From a checkpoint of a small mixture-of-experts model trained on Wikipedia.
Size: width 256, vocabulary 32768, 50.9M parameters.
Experts: 12 experts in each of 5 layers, 576 SwiGLU neurons an expert, 1 pick a token, a sigmoid router.
Training: a variant of SOAP for the experts, 3814 steps.
Below are experts of layer 3 (counted from 0) of a mixture-of-experts language model. Rows are named gate (a neuron's input weights, with its number), up (a neuron's input weights, with its number), down (a neuron's output weights, with its number) and show model dimensions 0-255. Each number is 50 + 10 x the weight over its row's rms, rounded and kept within 0 to 99.
Before each expert's rows: "mostly gets" lists some tokens that are sent to it at least half of the time; "raises" lists some tokens whose logits its average output raises strongly, later layers aside. This comes from a sample of Wikipedia text that the model never trained on.

# expert 5
mostly gets: " |\n", ".\n\n", ".\n", "\n\n", "==\n", "==="
raises: "|", "The", "In"
gate10:56 36 52 52 35 49 48 27 60 46 58 50 61 50 40 53 38 44 19 44 44 57 49 46 61 37 66 46 46 56 69 62 34 62 67 38 57 62 33 37 40 50 37 69 63 58 59 55 40 54 51 59 39 42 54 46 62 46 49 52 57 39 39 52 37 55 42 54 39 44 72 59 40 44 42 54 69 41 61 48 35 36 53 43 43 63 47 46 52 66 49 59 33 55 50 46 56 65 49 45 48 38 24 65 45 55 56 36 71 53 43 55 40 54 47 45 49 53 33 46 63 53 57 45 44 40 58 45 39 51 70 63 46 54 41 44 70 48 50 26 59 59 60 28 43 50 41 57 34 44 48 50 64 43 47 45 60 52 35 48 74 55 53 48 43 50 40 46 48 43 44 52 42 44 37 32 56 52 52 47 49 51 69 46 54 47 36 54 59 56 45 49 65 43 44 56 38 41 67 45 46 48 57 32 70 40 48 55 51 63 59 74 48 64 46 63 47 31 40 52 54 43 58 33 54 51 50 52 67 39 62 43 47 45 58 45 36 48 58 49 57 44 49 51 32 54 43 70 38 52 42 55 43 35 56 46
up10:52 42 61 73 33 66 47 50 60 60 50 57 50 52 46 40 48 38 35 49 42 57 44 47 63 62 44 48 37 38 75 44 51 49 54 34 48 55 41 49 27 57 46 45 51 47 44 60 44 49 48 48 62 44 40 31 69 67 33 39 52 41 48 54 41 47 41 39 42 44 45 63 40 42 47 48 55 51 59 56 42 46 61 47 43 70 64 49 66 40 49 53 52 34 51 65 60 32 34 59 40 49 44 57 32 64 51 40 38 50 60 30 52 50 25 41 50 48 51 51 54 57 50 43 59 33 55 71 45 54 63 61 46 52 40 34 56 33 37 47 61 61 46 39 54 42 49 35 56 44 48 44 47 54 35 55 63 56 49 54 47 69 33 35 35 53 39 61 58 48 58 45 44 49 32 53 62 65 40 49 29 46 47 39 47 41 55 56 58 52 59 42 55 66 61 60 48 43 49 39 68 39 46 50 43 51 50 57 36 53 49 43 58 34 56 46 69 37 35 52 64 38 42 66 46 43 51 39 47 55 56 50 35 50 39 38 55 44 53 47 49 43 39 62 33 57 52 21 44 44 44 36 61 66 36 34
down10:40 39 42 58 56 21 48 57 59 35 36 64 40 52 25 61 37 42 43 44 50 55 42 45 67 57 42 57 44 69 60 42 33 37 49 54 64 51 51 52 27 51 47 45 52 45 50 57 51 65 55 59 35 43 43 30 75 37 53 43 69 37 56 55 43 54 41 42 49 46 46 49 53 48 63 62 43 62 36 44 32 55 61 48 50 56 58 40 55 46 51 31 43 41 45 46 55 46 47 48 45 50 27 49 27 56 49 42 54 44 49 34 51 59 32 40 53 39 42 53 61 48 48 40 62 37 70 69 53 50 57 51 50 45 42 38 57 31 40 52 38 51 57 49 60 51 31 49 47 61 63 52 61 44 46 62 36 41 54 42 41 57 45 38 53 58 54 42 47 46 57 54 55 63 41 49 58 61 59 51 46 59 34 54 43 51 38 46 79 69 55 45 46 58 38 67 54 44 54 57 53 53 49 43 39 57 58 73 48 63 63 28 55 60 56 51 49 45 36 48 64 47 27 37 49 47 56 54 51 60 62 56 58 56 35 59 34 47 46 52 33 55 32 51 42 63 61 31 43 42 50 46 63 59 46 51

# expert 3
mostly gets: " of", " to", " from", " for", " into", " with"
raises: " the", " ", ",", ";"
gate21:38 43 53 64 30 55 68 66 50 62 60 67 47 53 71 51 48 58 62 62 58 41 33 48 55 35 48 50 42 56 54 52 70 55 58 45 31 30 46 36 67 42 40 49 32 48 57 40 60 56 56 51 54 53 34 35 58 48 53 64 40 63 27 52 45 46 50 42 40 41 37 72 52 58 50 57 65 52 36 49 38 33 63 49 53 39 58 51 60 50 50 57 59 50 45 50 46 39 46 42 49 59 47 48 50 49 53 55 60 62 36 35 63 42 44 45 49 39 46 56 49 38 64 59 53 37 53 51 42 50 54 57 61 61 71 64 65 52 44 58 43 41 50 45 66 43 47 50 66 61 33 72 51 43 60 59 49 40 46 59 50 46 43 75 44 51 71 52 38 55 48 57 47 49 49 84 54 60 42 32 38 47 50 27 48 50 51 61 79 61 50 47 60 45 53 65 41 43 41 48 51 45 55 62 55 74 51 37 56 54 48 54 50 68 62 51 47 56 38 53 44 44 47 55 68 56 57 42 39 43 51 48 50 52 46 49 48 47 50 47 27 68 62 48 52 53 52 70 60 51 37 41 40 51 56 49
up21:46 56 59 65 61 63 58 41 39 36 56 55 39 30 60 37 64 35 38 48 67 41 58 49 36 56 64 58 51 50 45 64 58 55 49 37 56 40 55 45 57 27 28 50 59 33 44 35 51 52 68 45 38 27 33 42 39 58 52 57 53 56 42 53 31 56 42 49 49 46 53 67 46 46 60 40 40 38 54 44 41 55 50 48 54 47 42 57 54 54 56 54 40 55 44 45 67 58 54 55 31 62 51 56 29 45 44 22 51 32 44 65 34 55 59 48 67 43 34 51 54 49 48 51 57 65 53 43 48 62 48 53 54 27 40 50 53 51 34 45 30 59 61 58 41 61 45 62 58 49 26 53 44 25 30 55 61 52 40 54 58 44 53 56 51 54 32 40 46 61 55 39 51 39 57 51 48 62 44 35 59 61 55 61 73 42 58 58 50 44 62 56 44 51 37 48 35 62 70 41 40 70 39 47 48 57 58 56 56 31 53 62 47 41 48 46 42 50 36 50 48 42 43 40 44 49 61 42 36 52 38 39 56 46 56 68 52 55 49 59 59 39 47 44 63 61 63 60 54 55 45 40 47 61 52 48
down21:59 64 60 35 52 43 54 45 58 51 56 44 58 40 51 55 38 50 59 61 50 44 45 45 45 24 37 62 49 54 57 55 55 39 54 33 50 49 56 47 62 61 60 37 36 30 49 39 58 45 53 67 59 41 32 34 59 48 51 57 55 34 49 52 53 68 37 60 51 44 54 53 37 52 45 47 34 58 43 40 46 46 53 47 46 42 58 42 56 40 28 40 53 60 36 59 63 51 49 44 64 61 39 51 51 45 39 74 30 53 53 65 38 61 44 57 53 58 60 63 64 57 32 40 49 54 54 64 43 52 51 68 46 46 44 58 42 62 53 50 56 36 44 53 41 46 65 43 49 50 61 62 53 64 51 65 55 63 29 51 55 56 40 53 51 48 66 63 64 54 63 67 44 61 32 40 50 47 55 51 56 50 41 57 42 36 56 34 57 49 34 46 66 53 44 65 50 40 43 54 53 60 52 44 56 59 36 64 57 43 53 62 49 66 50 55 42 44 44 29 49 45 43 49 47 52 66 39 36 41 55 46 39 51 33 61 57 63 59 63 40 65 54 73 43 18 64 33 60 22 48 46 52 53 35 50

# expert 11
mostly gets: " Society", " father", " Regiment", " People's", " Committee", " Minister"
raises: ",", ".", " (", ";", " or", " and"
gate10:53 50 46 53 54 60 50 37 70 54 61 50 63 35 41 44 41 38 33 46 39 37 47 43 53 54 52 42 45 57 67 64 55 54 61 54 59 57 64 60 37 49 42 77 33 52 44 41 44 69 36 65 68 30 57 23 57 53 62 43 37 41 51 60 39 54 52 53 54 58 56 52 60 61 56 53 76 42 53 53 34 59 51 55 39 49 58 50 50 51 43 51 50 42 33 39 50 62 73 55 43 56 59 32 48 51 52 31 69 46 30 47 58 48 42 59 60 47 48 59 61 56 34 40 45 49 42 39 54 46 58 42 44 45 65 59 40 58 48 49 63 43 47 39 58 57 75 56 53 66 66 46 59 46 62 49 52 36 33 51 61 30 53 51 69 53 48 58 56 55 53 53 43 51 58 45 68 51 52 60 52 57 61 36 35 49 62 54 45 68 41 66 61 47 52 53 40 43 58 49 60 42 56 50 43 54 45 40 48 43 42 43 46 37 59 70 57 38 41 49 50 40 47 55 36 56 42 35 75 45 47 46 44 44 36 40 38 38 47 47 61 41 73 51 36 58 59 52 48 38 48 66 53 31 52 60
up10:46 49 51 52 54 56 50 31 37 55 58 59 39 64 48 22 54 42 53 62 56 60 55 49 43 58 38 43 43 44 44 63 48 32 67 32 60 72 54 49 53 44 60 48 44 71 61 38 39 52 47 48 40 56 35 59 53 40 52 60 43 63 61 35 72 54 45 42 49 68 37 45 62 51 60 38 29 48 48 29 56 57 46 59 58 45 53 43 56 52 60 62 69 31 66 49 52 42 40 38 57 38 54 58 50 38 50 60 55 37 49 35 40 46 61 44 54 50 42 48 45 61 53 60 56 64 54 54 66 49 47 50 48 47 48 54 39 54 36 51 34 69 50 43 52 67 48 52 44 38 45 48 49 41 57 53 55 42 47 51 38 48 57 55 44 65 41 40 37 39 61 61 49 72 30 59 60 28 47 33 48 36 52 41 49 49 58 52 53 59 50 41 48 71 52 52 51 50 50 49 65 38 48 33 46 51 43 58 62 45 41 50 45 44 55 59 67 54 56 33 70 45 36 54 67 51 53 77 44 45 52 59 54 40 51 33 50 46 44 63 33 22 48 52 70 48 50 40 44 46 22 44 49 60 48 55
down10:50 55 58 38 50 77 44 51 32 60 57 49 57 51 31 75 67 45 52 57 44 31 59 38 54 52 64 45 33 52 53 53 61 53 52 46 58 44 39 45 34 50 59 42 46 51 44 58 53 37 49 44 61 43 58 53 46 38 53 53 50 48 45 48 42 60 60 48 63 60 58 43 32 55 57 50 61 63 45 34 45 26 11 36 42 52 58 34 40 61 40 73 41 62 51 39 56 58 35 53 57 41 54 50 48 46 64 62 57 63 49 29 36 44 46 54 45 39 37 67 54 59 58 55 33 61 49 45 54 52 54 48 52 42 57 58 52 46 53 53 31 59 43 46 50 44 59 43 51 43 49 55 56 58 41 56 63 70 54 47 41 43 41 56 39 60 49 44 41 63 59 62 50 45 48 54 53 42 54 46 53 62 40 62 40 64 53 57 39 56 37 16 52 39 54 67 63 36 68 46 74 49 37 34 44 55 38 40 52 43 47 48 50 45 57 53 52 50 50 26 38 42 43 36 42 55 48 56 47 56 53 56 48 58 45 36 58 39 45 66 39 49 52 57 51 62 40 54 60 50 43 42 66 58 58 74

# expert 7
mostly gets: " announced", " wrote", " football", " said", " decided", " Goals"
raises: ",", " in", ";"
gate2:43 50 50 43 57 56 46 75 46 49 41 52 58 43 56 64 56 71 50 63 51 59 50 44 49 50 71 56 57 60 52 46 40 70 52 64 60 21 49 60 67 47 42 37 54 63 44 32 55 36 39 37 51 63 62 58 55 49 68 34 48 69 69 76 62 52 64 61 54 41 63 49 52 52 60 33 40 50 51 39 61 43 37 47 55 52 53 49 60 59 54 39 49 34 44 52 49 48 32 33 38 45 62 56 48 54 38 52 45 63 52 44 50 56 52 46 49 57 62 45 58 53 58 59 30 68 40 69 60 43 27 58 47 55 56 51 29 40 54 69 44 58 56 60 49 39 37 42 64 70 51 38 38 34 51 61 46 52 49 56 42 28 44 49 53 45 60 75 37 40 55 47 37 54 50 49 40 51 43 50 62 47 51 54 55 60 53 42 42 48 61 32 51 43 47 49 49 49 69 56 54 56 41 33 61 40 50 52 53 40 51 51 39 53 50 59 51 50 36 45 55 48 57 68 72 54 45 60 43 43 52 48 44 50 44 36 59 39 30 49 34 55 40 53 59 47 42 31 46 45 37 38 45 61 58 41
up2:40 47 53 54 49 50 54 54 42 45 50 49 66 55 42 44 44 47 52 56 41 56 52 67 65 47 54 56 65 40 47 43 62 36 59 51 40 46 58 35 50 49 55 33 47 46 45 39 51 51 42 48 64 66 54 73 55 40 67 35 23 44 59 65 34 39 49 36 65 43 46 58 77 51 72 46 48 56 51 42 60 56 44 41 67 53 42 36 41 66 59 37 56 37 31 51 40 39 44 30 54 37 46 67 63 57 49 48 55 55 49 37 48 40 65 34 30 51 39 59 43 44 62 49 43 55 55 44 50 61 44 47 56 46 48 50 45 53 46 47 50 63 44 59 60 44 50 34 57 63 62 44 40 55 43 63 67 62 50 51 55 44 20 41 50 57 55 70 49 40 64 29 54 43 56 52 43 42 60 48 57 50 48 40 40 39 48 43 46 61 66 51 58 58 64 52 44 56 62 43 50 58 40 47 67 39 58 30 52 40 45 35 24 52 40 43 70 53 54 50 57 31 53 56 64 60 41 71 36 42 45 41 29 60 66 50 58 52 50 44 53 65 59 60 59 44 62 49 49 42 51 59 59 48 60 46
down2:58 34 45 44 46 40 58 44 50 41 57 40 56 56 58 59 50 45 48 47 58 34 47 45 40 42 34 35 61 39 41 53 46 37 30 39 44 62 49 60 44 37 46 68 33 37 62 47 50 71 42 64 36 73 53 41 51 53 49 46 43 45 36 53 31 57 49 37 41 51 46 52 52 31 46 39 48 58 71 43 50 51 50 53 36 62 42 47 57 47 44 55 54 44 59 54 56 39 46 40 46 46 41 48 33 47 52 49 50 45 60 64 42 49 55 52 31 39 55 60 54 44 63 44 49 49 26 57 53 57 66 59 48 54 50 46 57 48 55 32 57 50 45 78 42 35 61 48 52 51 50 51 35 64 40 40 50 60 70 41 31 62 39 62 55 64 52 48 30 53 29 52 48 58 64 67 51 45 51 51 57 60 45 63 42 63 46 45 45 41 34 69 49 51 66 27 49 74 46 65 37 47 45 43 48 40 53 53 38 57 59 59 26 33 59 36 45 46 57 51 48 40 27 58 46 30 43 48 39 42 51 47 56 24 62 57 51 63 48 52 56 42 57 46 43 33 56 47 51 44 56 67 65 50 46 52